config.toml
n_layer = 10
d_model = 128
n_experts = 32
experts_per_token = 4
d_expert = 64
d_shared_expert = 64
activation = "swiglu"
moe_layers = [0, 1, 2, 3, 4, 5, 6, 7, 8, 9]
n_empty_slots = 8
router_score = "sigmoid"
normalize_top_k = true
routed_scale = 1.0
balance_loss = 0.000107
balance_bias = true
init_std_router = 0.00764
lr_router = 0.00238
n_head = 2
n_kv_head = 2
head_dim = 64
vocab_size = 8192
norm = "rmsnorm"
norm_place = "pre"
norm_eps = 1e-05
positions = "rope"
rope_base = 10000.0
rope_fraction = 1.0
qk_norm = true
attn_scale = 0.182
tie_embeddings = false
parallel_block = false
init = "normal"
init_std_qkv = 0.0357
init_std_o = 0.0
init_std_up = 0.0357
init_std_down = 0.0
optimizer = "muon_variant"
lr = 0.0154
lr_mult_o = 3.0
beta1 = 0.95
lr_head = 0.012
warmup_steps = 50
schedule = "wsd"
decay_fraction = 0.806
decay_shape = "linear"
final_lr_fraction = 0.0
batch_tokens = 262144
seq_len = 512
doc_mask = true
train_tokens = 804800000
steps = 3071
dataset = "wikipedia_en"
Below are experts of layer 6 (counted from 0) of a mixture-of-experts language model. Rows are named router (the router's row for the expert), gate (a neuron's input weights, with its number), up (a neuron's input weights, with its number) and show model dimensions 0-127. Each number is 128 + 32 x the weight over its row's rms, rounded and kept within 0 to 255.
After each expert's rows: "comes after" lists some tokens at least twice as common just before its tokens as in all text. This comes from a sample of Wikipedia text that the model never trained on. Tokens count by the router's weight.

# expert 25
router [130 124 102 101 186 126 101  92 100 109 119 182  95 123 163 164 168 147 153  97 119 102 161 153 123 128 158  84 154 144 116  83 149 148 173 193 148  96 113 100 182 119  82 144 137 135  62 116 179 143 134 148 103 131 135 150 135 122 138 104 130 104 162  83  92 119  96 128 129 141 139 125 100 190 121 184 122 156 181 110 132 106 123 145 165  98 141  92 101 152 157  99 159 113 188 192 135 112 110 135 116 113 149 141 113  27 141 126 128  27 127 172 103 189 117 121 118 139  93 132  67 135  83 134 199  78  96 104]
gate16 [115 144 149 133 138 139 159 115 104 124  81  99 154 128 154 155 107 137 160 153 156 110  82 159 109 114 141  69 109  90 114 157 156 160 117 135 107 192 151  78 141 134 143 191 146  87 148 153 141  90 141 137 121 140  92 108 131  88  91 102 128 137 178 166 153  91 119 126 123 133  91  95 136 118  82 163 142 131 137  72 135 114 128 131  94 137 142 132  59 179 139 161 110  79 132 121  75 184  91 126 119 149  84 193 107 112 148 161 136 193  62 147  92 180 136 190 113 110 164 145 174 189 130  83  91  99 178  33]
up16 [107 139 107  94 148 142 131 146 140 113 148 112 144 118 111 201  70 103 158 151 125 102 175  79 118 154 143 109 150 122 116  88 143 152 154 133 147 123 180  86 159 148 124 178 117  90  79 135  82 113 126 172 168 128 164 127  45 124 127 138 136 165 184 127  89 134 149 111 118 104  99 136  76 107  88 142 170 156 149  58 150 145 155 113 135 106 171 125 171 136  92 153 205 165 122  95 160 175 131  95 191 154 132 106 142 109 155 130 116 154 125 124 124 173 130 171 132  96 150 200  83 166 190  74 186 137 159  66]
comes after: " |", "|", ",", " the", " in", ";"

# expert 24
router [118 149 102  86 148 116  87 156 155 141 105 145 112 147 174 171 144  73 129 136 155  99 136 156 113  65 120  53 105 110 122 157 124 139 157 160 135  99 147 130  89 125 105 175 112  63  77 160 152 103 106 167 131 143 130 101 146 175 128  81 116  69 139 109  91 103 106 103 129 114 135  97  81 174 193 112 114  97 176  81 129 144 132  81 190  90 124 100 119 117 162 129 171 100 136 156 105  96  39  77  91 123 118 120 121  97 152 116 129  38 150  99 121 184 123  97 100 117  94 100 130 120  45 150 158 114 121 120]
gate0 [114 168 127 102 122 178  77 125 136 105 104 130  86 132 144 122  88  90 123 134 164 144 150 120 147  89 155 148 147  91 101 136 140 150  84 173 139 194 140 134 151 126 155 187 127  62 130 170 187  97 122 190 140 149  98 130 153 134 136 130 189  99 165 187  92 230 102 176 149 151 105  86 130 108 179 179 152 145 137 108 112 140 127  96 114 142 131 115 162 126 144 121 174 136  92 176 104 121 129  84 112 113 121 136  70 133 200 100 155 120 169 160 119  43 154  91 113 106 118 169 183 137 157 139 166  88 130 146]
up0 [144 153 176 192 127  76  94  92 114 169 155 150 125  71  73  94 106  99 166  69  61 119 128 140 154 103 119  79 150  99 175 207 162 155 164 118 162 119 193 143 124 111  98 130  57 154 132 123 125 107 100 153 149 143 132 165 164 172 133 128 149  91 151 128 157  96 145  71 113  74 151  91 103  94 124 106 108 157 151 119 141 134  83  72  85 124 159 106 111 133 134  98 124 125 176 111  63 111 125  59  94 122 143 150 160 119 184  99 167 127 128 130 126  77 137 155 179  91 134 172 127 163 131 167 134 165 128 128]
comes after: "-", ",", ":", " \"", " of", " and"

# expert 13
router [145 137  85 138 174  93  96  83 110 111 163 143 117 118 144 159 177 116 120 126 143 123 149 129 115 137 162  73 114  72 112 113 125 153 146 185 121  97 110 130 172  61  97 146 111 124  68 125 176 173 140 200 136 113 119 137 148 131 153  96 122 115 140  93 136 105 114 122 162 151 163 195  82 224 124 153 135 133 159 118 105 111 136 121 145  93 132  98 109 116 125 115 186  43 151 185 110 145 122 160 126 105 141 158 103 101 117  99 110  43  98 147 116 193 146 188 108 143  93 146 102 118  95 119 173 117  43 111]
gate0 [114  79 117 105 118 152 115 134 166 157 136  97 138 142 180 180 136 121 117 107 143 144 106 149 167 120  81 124 142 100  76 139 135 114 115 141  92 212 149 155  96 117  55 147 154 142 115 124  59 139 150 134 145 146 137 187 141 118 157  76 138  91 131 133  69 168  96 105  69 122 150 148  70 101  84 139  83 148  95 133 142 150 125 161  69 107 143 156  78  90 111  95 151 123 157  77 144 179 141 188  97 146 153 110  77  90  93 150 106 106 186 128 157 159 178 121 102 136  84 165  84 125 147 142 100  67  81 174]
up0 [105 125 174  68 114 101 106 163 134 147 124 104 139 159 184 126 108 165 105 115 123 119 111 147 135  78  97 153 134 176 152 145 171 126 120  97 119 189 126 168 134 127  64 191 107 130 124  69 113 124 101 132  94 144 150 179 144 187 119 195 128 179 105 101 107  88 184 138 115 133 146  80  65  78  98 103 111 109 135 133 134 114 122 164 106  87 154 179  78 146 102 102 124 180 128 110 157 111  95 155 101 157 156 148  89 173 145 143 133 118 136  34 192 171 155  96 144 141 117 202 166 174 153 125 137 126 100 144]
comes after: " |", "|", ",", ";", ":", " in"

# expert 8
router [118 141 141 127 188 136 144 138 146 115 149 177 168 153 131 127 136  87 128 129 117 110 125 129 118 116 116  99 100 115 115 189 114 176 162 144 119 105 193  56  90  77 136 132 202  54 123 146 121 135 138 166 139 176  99 128 145 142 161  79 132  89 132  71  59 113 146 131  95  94 165 119 111 169 131 125 120  72 149  50 210  85 101 101 128 131 130  89 113 146 166 129  92  98 158 123 165 111 100  95 110 133 141 110 110 109 165 116 118  37 102 109  87 147 152 101  99 117  49 153 108 121  93 154 171 100 117 121]
gate0 [ 97 161 123 153 148 114 122 122  97 179 130  83 116 182 157 155 135  77  81 146  94 116  98 118 142 138 125 129 138 142 127 155 147 175 131 118 180 144  89 133  68 131 152 121 155  85 145 133 151  65 157 135 139 126 150 123 128 132 106 160 104 134 178  98 144  96 131 177 158  93 132 111 110 128 105  89 144 126 118  82 174 149  98  63 191 147 162 175 139 117 101 112 125 178 148  88 123 190 171  58  60 146 177 126 110  60 175 135 165 104  80 109 110 167 180 122 116 123  78 145 117  85 148  77 119 217 106 128]
up0 [102 120 114 172 123 121 121  92 129  93 146  80 159  95 105 146 172  87 100 117 128 168 175 102 105 154 132 142  95 184 156 151 124 137 170  85 185 133 165  99 149  77 144  91 177 184 100 161  97 151 121  56  86 126 130 202 173 149 135 112  89 124 144  75 111 166 108 151 156 108 134 116  94  77 176 156 194 176 157 103 116 157 137 111  94 141 142 127  80 154 112 123 129 110 172 150 111 163 117 166 128 175  88 151 142 132 109 126 121 140 127 153  81  91  66 101 120 130 111  99 232 104 165 164 101 120 143 147]
comes after: " |", "-", " (", ":", " a", " S"

# expert 6
router [109 165 103 141 157 115  77 113 114 132  99  95 160 156 173 132 110 129 100  81 127 126 166 101 104  67 185  56 140 151 128 131  98 129 122 139  96 131 110 131  90  88 106 159 229  77 145  81 128  98 146 149 141 153 188 141 124 167 119 139 134  85 144  71  67 117 103 106 169 192 174 196 129 178 145 154 164 116 124  76 115 115 132 113 112 156  95 116 102 155 130  80 112 150 151 139 114 141 127 136  83  78  93 135  60  97 103  95 143  98 123 117  65 130 142  99 111 119 106 151  64 111 124 149 146 109 121 192]
gate0 [ 97 153 122  64 118 116 103 151  40 130 128  82 128 183 163 135  88 115 121 141 118  96 122 165 139  82  90  78  91 147 157  99 122 136 186 105 109 148 149 183 134 108 140 153 149 117 162 133 177 117 115 129 141 114 159 158 178 164 130 134  66 183  74 111 106 139 184 145 166 142 135 166 108 133 107  85 166 139 163 131 212 167 167 202 217 117 102 126 147 134  84 129 154 135 131 149 130 159 152 109 126 119  60 140 132 118 137 131 119 146 181 121  83 148 134 125 163 112 176  94 138 166  82 149 110 179 135 146]
up0 [ 79 113  84 154 154 109 155 131  83 153  88 151 103 111  92 171 111 153  59 100  91 119 126 109 137 138 132  72  73 137 117 123 114 171 195 134  84 146 103 181 131 132 154 100 179 127  90 170 175 111 120 127  96 219 112 114 131 182 116 177  74 131  87  65  92  85 116 129 108 136 135 141  47 104 122 133 152 108 153  77 124 148 130 204 164  85  98 157 166 118 100  74 139 111 105  51  92 141 129 138 121 144 110 122 108 146 141 130 143 147 107 111 113 122 173 135 133 111  91 107  92 108  95  84 115 120 135  81]
comes after: " ", " (", "-", "″", "–", "°"

# expert 5
router [117 195 119 140 195 139  83  95 138 117 152 207 146 174 125 154 136 142  88 133 137 158 168 193 123 102 183 111  73 138 111 101 104 122 133 115 119 109 157  74 129  49 136 173 161  94 119 123 155  86 162 138 128 141 122 168 130 145  66 153 157 116 131 169  69 100 119 131 175 136 127 118  98 139 122 100 122 133 140 110  89 120 159 173 123  80 152 103 120  95 215  85 138  75 138 159 131 139 104  98 134 108 123 108 122  52 133 121 172 131 158 138 125 198 206 168 125 152 118  90 100 132 112 182 154 137 132 113]
gate0 [ 66 119 129 176 131 114  90 150 147 181 154 158 149 122  78  39 179  81 148 115 167 174 117 129  99 125 168  71 107 151 140  78  95 103 160 136 132 142 120 126 100 141 131 147 185 148 124 101 113 134 107 117 163  92 161 149 143 153 107  98 175 119 167 207 177  55 110 129 150  90  79 165 133  84 117 150 136 123 136 133 133 153 146 154 203 127 133 126 159  67 135  95 128  71 161 178 142 139 155 110 131 108 115 100 113  96 105  94 101 176 139 185  83 156 124 165 100 130 153 158 111 124 187 112 111  77 147 104]
up0 [123 129 177 150 130 102  59 154 111 167 148  97  78 128  70 126 198 104 159 123 144 148 154 117 112 142 105  99 146  92 124 142 164 122 177  89 159 129  64 150  94 108 102 192 120  94 166 117  99 142 152 183 176 149 132 133 143 138 118 104 146  93 159 183 142 142 144  78 136 147 129 149 112 103  96 104 170 156 135 155 131  72  79 127 145 144 158 125 108 128 152 159  65 129 123 187 131 158 110 163 114 193 159 102  88  45 167 126 108 142 131 102 128 133  53  72  93 123 169 106 137  99  66 104 103 148 105 177]
comes after: "9", "1", "0", " ", "\n", "–"

# expert 9
router [108 173  51 130 164  97  90  82 182 168 104 122 158 180 169  97 113 114  82 110 141  91 171 113  89  86 154 109 123 120 144 135 123 149 137 135 149  67 148 142 149 140 102 142 152 134 152 141 126 109 146 161 100 123  77 143  88 121 110 123 129  67 112 128 109 132 106  89 148 151 205 114 106 130 167 163 129 161 199  78 101  86 199 119 157 142  67 105 137  77 164 162 115  83 108 187 166 183  93 137 104  62 117 180 126 114 109 140 133 131  91 109 104 146 141 126  67 164  87 146  90 111 122 167 165 113 103 143]
gate0 [ 95 157 139 134 136  74 129 138 114 151 148 118 112 122 163 179 154  81 106  67 113 135 139 104 171 145 194 103  65 108 134 133 145 117  96 107 108 113 156  84 167 152 120 164 110 141 160 103  58 120 144 124 201  82 101 146 126 124  95 174 142 124 205 152 154 110 147 134 118  96 139 135  65 136 129 149 161 136 152 145 164 144 151 161  73 202 118 135 101 141 116 101  85 164  82 137 162  59 168 105 149 135 229 118 120 114 171 142 138 112 142  58 148  94 108 136 101 144 160 171 136  73 112 162 136 154 142 155]
up0 [146 142  68 116  71 170 134 140 123 157 115 103 115 156  90 124  95 139  75 153 118 104  51 175 107 142 157 118 104 161  85 130 134 121  80 139 175 111 133 111 131 164 133 205 132  76 132  94 115 100 128 157  76 143 102 134 138  68 141 131 118 146 132 131 106  62 184  85 144  80 131  86 125 130 169 171  78  87  87 185 129 186 122 150 118 124 152 128 140  90 130 128 110 134 118 112  87 157  90 108  88 149  95  91 150 213  88 163 129 128 160 123  39 138 169  96 114 138 113 176 116 131 114 157 148 175  93 135]
comes after: ",", " was", " he", " to", " and", " He"

# expert 18
router [125 161 132  77 181 121  94 108  86 208 103 117 136 155 141 153 122 128 160 117 126  86 138 149 124  74 186  86 105  75 161 121  34 155 156 164 198  55 135 139 147 111  75 101 124 125  91 137 155  90 113 164 151 121 130 133 152 130 115 130 145  83 111 128 104 142  78  93 115  84 158  65  98 211 159 106 108 147 164 140 195 111 126 119 102 151 157 138 126 118 147  76 146 132 116 160 126 158 112 103 125 141 120 132 128 146 136 117 138 116 132 181 128 156 139 142  69 206 113 131  72 181 117 122 126 120  84 166]
gate0 [103 174 140 116 130 124 111 188 169 115 166 141  91  71  93 109 149 150 127 160 106 118 194 179 177 148 146 110 134 158  94 172 158 118 174  93 137 121 118 154 117 112 158  95 203  92 136  90 120 104 125 255 119  99 197 153 166 173 106 137 141 131 132 131 112 157  93 167 111 157 158 162 111 156 114  74  81  90 130 103 100  93 160 118 137 142 164 123 204 113 119 163  89 152 130 125 136 150  92 122 127 141 163 148 153 106 145 136 167 135  73 182 130 110 142 126 118 112 108  79  98  95 152  94  79 128 143 116]
up0 [118 147 121 149 137 171 163  63 170 177 131 112 119 152 132 139 146 159 143 118 178 182  74 107  74 150 149 144 123 161 143  98 137 145 185  83 193 110 201 117 142 106  81 154  90 133 102 128 103 148  98  88 121 116 104  64 107 156 132  86 105 132 141 140 129 160 126 161 130 138  73 120 131 131  95 112 150 118 160  86  73 138  88 135  87 111  76 105  90 143 138 154 167 127 149 131 120 169 227 116 133 139 136 155 128 118 109 117  63 152 128  58 100 104  84  93  93 145 175 139 182 116 145 180 146 125 189  91]
comes after: "\n", " of", " in", "'", " for", " to"

# expert 22
router [116 144 133 111 137  68 101 142 103 171  72  60 148 186 160 154 158 159 129 125  69 143 150 176 102 127 170 121 110  98 130 130  64 144 130 197 161  51 150 106 138 109 117 133 169 116 124 128 129  62 166 164 128 131 165 112 122 171 119 120 120 147 140 105 130 157  82 100 163 133  91 102 123 203 159 168 124 135 135 122 140  90 112 138 126 168 162 130 164 144 148  93 156 103 109 147 102 119 115 110 149  98 157 115 121 132 100 137  83  92 151 157  33 120 174 133  82 172 105 169  85 168 128 123 154 137  56 198]
gate0 [138 123 139 146 162 178 143 105 124 121 115 118 108 143 156 187 137 127 155 113  99 168 149 185  79  86 133  95  64 211 115 143 102  89 122 136  88 175 184 138 188 133 145 159 165 151 124 117 158 183 150 142 123 151 100  90 133 100 150 130  89 146 121 140  88 145 188 153 150 140 160  83 109 138 113 133 172 118 130 120 199  91 135 136  90  96 106 178 153 150 145 162 160 157 126 140 104 152  91  41 103 154 118 119 120 131  99 155 113 128 199  89 132  69 199 154 140 144 131  73 132 112  88 155 189  90 124 102]
up0 [140 189 128 180 162 102 105 142  92 128  79 107 119 133 120 114 118 133  92 146 158 141 125 152 121 164 151 135 143 153 169 171  95 102 117 140 106 131 130 167 187 120 109 136 152  89  84  34 153 124  63  89 114 145 152 156 119 136  98 140 126 130 162 122 136 126  78 124 187 199  90 112 162 163 163  66 114 143 118 178  95 150 123 134  81 111 150 186 182 135  91 107  91 157 159 156 108 173 161  55 100 140  87 148  55 132 130 112  64  87 157 161 143 106 181 127 137 105 131 141 178 136 131 173 137  96 155 125]
comes after: "\n", " |", ".", ")", " —", "%"

# expert 23
router [104 136  62  90 165 104 111 127 148 165 140 158 169 146 181 129 183  76  81 104  64 102 106 105 111 119 184 127 103 113  89 172 112 154 112 145 140 103 123  73 110 136 125 151 129 128 122 151 119 116  93 151 149 159 134 149 150 118 102 105 180 124 118 119 103 149 110  89 136 162 103 156 155 205 142 130 135 115 161  89 130  94 137  77 164  89 169  79  84 151 179 109 113 114 129 153 130 101 125 102 130 114 177 189 115 126 182 108 165  94 111 140  56 141 105 155 108 166 137 156 151 162 121 217 200  80  95 184]
gate0 [125  64  93 134  73 122 130 102  52 115 105 107  68 173 113 122 139 114 112 126 160 126 146 131 148 139 150 160 133 114 144 132 134 117  98 100 120 128 125 138  95 180 103 198 108 123 116  83 111 121 153 114 126 145 118 162 119 103 123 126 123 126 199 152 125 113 141  59 147 119 137  78  82 150 198 128 124 186 175 109 103  96 206 175 152 129 165 123  79 115 103 120 136 122 117 151 178 151 156 143 154 197 160 141 138 116 204 146 140  52  75  93 126 142 158 160  78  77 148 165 141 116  83 149 145 192 101 143]
up0 [188 105 144 102 161 181 146 124 137 151 130  87 106 103 187 118 105  86 126 151 130  66  92 132 133 105 125 174 152 132 105 170 114 110 148  72 161 151 121  65 150  78 132 138 169 117 150 180 141 138 122 104 163  58 132 141 116 178 130 131  96 156 130 114  83 154 143 174 152 144 208 161  75 117  96 135 100 149 107 183 120 113 126 129 152 165 116 145 131 107 137 200 116 164 140  65  76 138 134 161 137 110 107 117 137 134 104 113 157 159 164 105  79 232 123  99 153 193 106 104 144 163  84 122 139 126  92 158]
comes after: " the", " a", " The", " his", "The", "ing"

# expert 26
router [ 54 161 108  87 135  94 104 130 181 133  95 154 123 165 135  85 161 108 141 142 115 134 112 153  90  60 154  30  96  92 124 126 130 111 173 178 140 129 122 169 179  77 155 165 151 113 126 109 148 110 183 228 177  97 141  79 162 113  83 117 144 119 119  56  90  75 117 114 123 140 171 107 157 161 143 117 130 110 169 130  87 128 123 164  93 138 125 133  86 132 191  98 152 113 127 166 118  79 121 123 128  95 138 111 131 105 154 192 150 112 160  85 129 119 158 108  83 132 114 146 138 173 116 101 113  86 129 156]
gate0 [152 134 144 142  93 127 128 133 102 132 133 198 157 165  73 111 161  71 148 144 139 138  78 187  83 136 115 104  99 120 190 124 117  83 120 164 122 176 154 140 135 102 167 168 137 113 103 140 140 126 118 166 186 118  70  94 105 159  87 132 152 128  70  70  87 109 169  77 110 140 188 163 163 153  74 118  91 130 125  98 101 161 148 145  94 166 183 168 122 110 153 151 151 102  81 119  93  40 101 123  96  89 114 135 117 102 163 110 117 108 122  86  97 157  57 131  86 113  99  94 112 136 165  71 132 119 146 153]
up0 [132 153 103 180  76 164 144 130  93 127 112 173 140 167 148 140 103 153 155 141 137 115 143 130 134 129 138  90 105 102 123 130  88 118 110 100 157 124 123  90 185 122 144  87 124 169 137 138  85 128 173 170 153  81 112 118 178 138  92 143 154 202  11 119 135 120 105 171 105 132 153 201 157 133  91  66 164 138  85 128  87 142 131 180 157 115 163 179 168 159 172  77 116 121 127 138 147  55 115 102 153 122 141  62  57  79 106 127 142 108  96 156  97 132  92 110 106 137 104  75 130 141 113 150 140 138 164 105]
comes after: "0", "1", "9", "2", "3", "4"

# expert 11
router [130 161 124  76 127 116 143 104 208  74  88 126 132 153 180 170 143 118 126  97 150 117 120  97 107  70 141 106 151 172 129 150 119 161 121 119 155 122 149  88 110  65 138 128 193  75 102 153 176 129  92 133 148 141 156 136  70 119  75 133 129 119 137 131 128 166  73  95 183 134 136 175  67 137 147 129 139 123 171 110 189 116 123 190 113 116 152 121 126 112 202  90 156 132 137 154 156  77 142 112 125 115 172 115 126  69 128 108 138  93 199 159  80 163 123 113 113  85  84 139  84 149 127  90 170  90 104 192]
gate0 [127 142  64 128 108 180  75 151 108 138 129 143 110 146 145 144 161 131 115  89 145 125 104 119 108 123  67  96 105 111 116 162 157 158  96 157 171 105  98 105 151  79 110 159  89 158 105 156 189  98  87 162 103  96 119  93 117  94 104 154 133 178  79 103 134  97 122 133  85 134 113 131 162 103 208 191 126 133 140 165 157 110  72 179 159 120 111 134 127 142 106 161 148 150 158 168 130 109 162 153 162  90 150  55  99 112 131 156 146 148 142 155  88  87  55 118 106 101  80 137 148 124 167  55 180  73  71 154]
up0 [ 94  91 108 174 141  95 127 152 154 207 169 144 139 122 107  96  75  95 183 175 147 141 139 195 108 165 155 143 111 142 133 159 126  94 152 126  76 144  88 159 111 128 122 163 121 182 134 210 121 106 141 119 113 155 109 147 123 140 144 109 159 166  66 114 142 130 116 104 109 173 123 125 198 123  82 134 152 115 132 139 138 154 121  95 126 109 178 101 148  94 146 181  58 174 128  56 158  89 117 137 199 107 148 114 131 114  61 137 148 129 126 186 116  96 126 139 162 171 151 118  80 125 125 160 204  93 124 105]
comes after: " ", " (", "1", "–", " c", " C"

# expert 12
router [ 29 183  77 125 138 111 113  84 172 163 118 143 127 142 123 135 142 100 118 151  72 153 139 128  87 116 133  68 166 155 148 128  79 133 158 140 195 116 117  72 121 111 100 128 141 171  98 130 138 126 143 129 122 167 122 132 158 112  77  64 135 119  88 119 102 142 107 112 153 137 123 134 121 191 161 158 101  91 195 160 127 134 224 111 136 176 157  84 141  87 137 105 116  95 165 113 150 151 116 112 133  95 127 190  68  83 137 128 162  75 186 109 115 122 140 206  98 111 140  93 120 112 143 120 129 124 107 183]
gate0 [ 47 159 135 151  72 109 129 120 133 141 143 156  90 131 167 128  89 100 129 126 126 172 165  94  74 142 187 112 182 140  99 155 131 145 168 176 123 136 161  95 134  69 143 138 121 114  82  86 189 135 104 129 188 136 152 158 118 118 113  92 166 156 141 151 158 157 190 138 126 189 126  96 112 184  90 174  83 125 158 124 109 147 145 138  97 167 104 126 153 156 167 143 117 114  94  89 132 149 107  69 139 158 169  95 147 119  79  70 187 151 157 157 128 148 137 157 103 135 121 106  90 136  85  89 165 173 212 133]
up0 [ 88  96 137 144 153 150 138 139 117  96 118 122  95 197 147 144  91  37 179 110  97 172 154 108 128 194 135 168  85 114 182  69 157 150 170 105 121 152 149 155 142 132 145  95 191 137  76 158 120 161 114 142  96 130 107 159 100 168 123 168 194 145 186  90 148 157 156 118 166 125 138 112  80 173  83 175 187 154 110 135 136 131 117 149 133 121  99  63 132 137 121 105 135 144 169 107 133  88 143  64 130 126 105  68 107 174 149 120  98 108 180 127 157  90 153 148 130 139 155 115 119 110 184 104 168 112 173 149]
comes after: " the", " a", " The", " his", "The", " their"

# expert 3
router [ 99 156 104 147 154  56 112 144 128 144 136 124 211 167 163 125 147 152 116  91  86 121 124 119 118  61 130 118  75  42 116  90  92  95 169 158  89  78 179 129 161  96 115 194 148 127 131 109 132  52 140 146 115 160 137 103 128 144 122 115 139 139 171 128  90 152 140 109 148 159 145  93 149 207 132 159 121 117 164 114 133 133 121 104 162 133 154 100 130 159 130 138 117  92 159 125 116  49 100 101  88 106 134 148  59  71 110 127 132  76 139 150  82 118 143 163 120 165 117 124  39 181 116 125 103  91 122 133]
gate0 [ 75 139 131 101 121  80 136  84  72 136 152  60 158 115 157 103 147 162 143 109 134 113 100 118 143 110 144 137  85  74  94 135 127 116 130 112 154 118  97 102  85 116 154 129 101  76  96 115 132 156 127 130  67 144 146  94 107 124 101 109 116 125 133 162 114 128 141 143 188  87 126 129  31 162 137 207 141 166 141 107 140  96 129  74  97  96 127 151  96 150 163 102  25 180 133 164 169 161 153  72 121 127 119  98 130 129 104  73 115  66  85 145 146 107 122 106 129  95 131 162 137 183 148 129 204 155 163 163]
up0 [139 161 162  81 109 116 113 158 117 129 123 131 178  94  95 102 108  97 149 116 113 142  97  99 106 149 145 130 125 100 111  97 193  86 162 181 121 105 133 113 122 235 188 106  73 119  63 174 120 135 139 150 135 101 145 141 141  98 109 115 153  92 130 115 198 142  88 108 145  67 173 138  70 125 189 161 156 161 130  80 151 116 113 113  85 127 164 108 145 128 134 161  98 191  75 156 162 105 120 106 150  84 111 171 160 178 137 143  53 122 161 153 150 137 120  91 117 124 142 168 153 179 124 151 184 101 147 114]
comes after: "\n", ".", " |", "==", ")", "==="

# expert 2
router [150 160  71  98 146 110 116  98 142 118 123 141 145 125 167 120 107 114 105 113 139 132 145 152 145  31 143 115 168  78 126  98  78 151 125 112 128 107 160  78 127  96  86 116 170 103 124 115 144  88 156 124 167 170 165 104 126 143  87 115 112  67  86 135 127  94  70  94 148 170 124 110 111 207 165  98 184 180 127 122 143 118 208 114 113 150 181 139 138 136 180  86 148  96 165 193 112 132 120 114 110 105 134 116 115  68 147 119 100 106 174  93 106  95 148 168 108  93  68 116 103 147 107 177 156 116  49 117]
gate0 [112  91 143 137 170 111  93 140 155 133 100 174 116 132 131 132 139 151 166 167 159 126 129 161 101  94 183 113  68 175 131 103  97 203  98 139  93 102 133 133  86 146 113 110 114 142 124 129  43  94  68 143 153  45 205 152 173  76 110 166 125 128 109 164 163 109 104 123  57 135 163 126 191  96  85 122 148 144 147 100  96  99 103 163 168  97 166  86 117 144 115 141  71 130 121  87 148 130 123 133 147 145 148  67 126 108 106 151 150 125 179  95 105  96 180 103 100 145 127 146  84 138 133 137 134 109  59 101]
up0 [101 125  74 159 101 140 178 142 132 149 137 138 146 173  97 116 161  82 131 101  95 167  97 142 134 161  83  60 140 166 156  87 140 145  40 123 105  84 122 116 151 153 100 170  79 125 133  85 122 167 136  70 126 158 136 143 122 124 138  85 164 181 158 121  60 163 140 136 132 143  85 144  74 137 124  99 108 152 147 130 192 103  81 187  89  85  53 117 113  95 118 103 123 111 123 130 114 146 119 170 100 143  75 152 170 130  90 126 115 155 136 157  77 114 153 119 218 108 117 141 139  70 133 115 142  79 170 120]
comes after: " ", "1", "2", "3", "–", "."

# expert 27
router [157 179 101  95 131 148 141 131 114 148 133 130 117 182 145 143 154 107 101 140 158 130  99 140 131  67 142 100 130  29  93 137 115 132 134 157  96 102  89 111 134 103  90 117 190 101 116  70 122 133 169 152 133 143  88 108  92 103 146 105 150  63  76 140 121 119 139 103 182 125 120  96  63 203 160 112 155 172 149 116 153 134 167  98 181 175 167  83 138  88 136 134 148 100 190 181 106  77 149 122 126 114  76 156 118  76 155 167 126 115 115  70 126 128 152 157 113  96 100 186 102 170 137 151 154 119  63 139]
gate0 [176 107 148 115  94 142  90 130  53 118 157  97 156 126 161 198 158 127 122  50 113  64 161 108  93  94 134 165 125  78 128 127 111 192 121 173 167 174 135 105 140 122 122 133 135 103 152 151 170 175 185 141 174 116 128 174 146 115 110 192 164 169 140 149 124 134  95 154  95  96 108 115 169 133 113 122 116 140 153 111 124 130 188  85 149 128 170 158 138  81 181 123 137 113  90  90 163  92 140 127 109 106 167 143 111  90 100 133 139  93 118 201 169  71 150 147 183 143 137 158 144 122  91 131 145 120  70  64]
up0 [173 162 133 162 160 124 117 136 204 217  87 155 121 119 188  92 175 168 102 112 133 159 156  96 163 137 104  99 127 155 112 169 144 127  77 135 135 155  85 171 142 106 128 110 161  98 174  96  85 122 160 118  92 155 149 169 104 114 117 131 117  73 168 101 112 110 124 100 130 139  62 156  97  66  94 118 126  70 124 123 172 144 114 153 105 124  61 159  77 120 172 155  97 187 148  96 182 147 102 119 137 139 157 119 111 164 130 176  96 178 166 131 132 145 139 157 180  94 115 130  67 157 100  78 149 146 149 140]
comes after: "2", "0", "1", "8", "3", "9"

# expert 20
router [145 160 170  94 176 103 113 110 157  91 177 132 129 130 109  89 132  77 129 121  99 150 113 129 104 128 178  45  87  83 156  85  89 148 134 156 158 101 121 127 165  95  98 160 154 119  89  88 165 103 159 171 141 147 118 112 163 154  97 117  80  67 109 121  81 143  67 101  87  71 133 139 109 139  90 168 162 135 140 115  92 150 131 163 147  99 106 131 117  84 202 129 159 138 133 126 162 183 144 107  91 111 136  92 105  69 143 144 169 100 172 152  97 191 133 128  67 190  90 141 104 100 101 162 145 100  85 153]
gate0 [129 148 118 101 123 132 150 113 198 121 133 152 117  79  31 115  94 163  95 118 149 155 143 128 107 101 101  60 124 130 113 149 132 154 130  72 188 141 118  98 116 142  89 150  95 132 199 143 178 134 159 191 130 153  56 137  56 125 160 138 184 175 135 130 100 153 159 141 129 138 130 135 176 163 116 157 123 117 123 108 137  97 108 132 161 160 136  70 140 121 133 163  95 150 155 129 115 157 191  43 165  93 140 159  87  99 152 132 104 104 143 113  99  91  90 110  85  77 151 160 145  90  98 106 123  90  94 171]
up0 [146 142 163 177 109 180  91 164  73 166 139  71 134  89 151 116 167 103 161 144 107 181 128 115  97 151 113 143 153 132 110 116 165 160 129  98  72 140 100 210  92 110 117 128 118 107  95 180 161  89 112 120 114  79 186 163 150 166 106 147 161 124 147  39 152 115  68 145 119 153 125 113 143 125 127  66 112 167 148 129 146  43 148 171  99 102  83 128 141  61 169 118 112 105 119 179 174 140 113 168 134 149 108 120 119 143 154 132 169 160 120 122 163 128 139 146 123 161 143 158 162 173 169 178 169 153 119 157]
comes after: "\n", "4", "0", "6", "5", "3"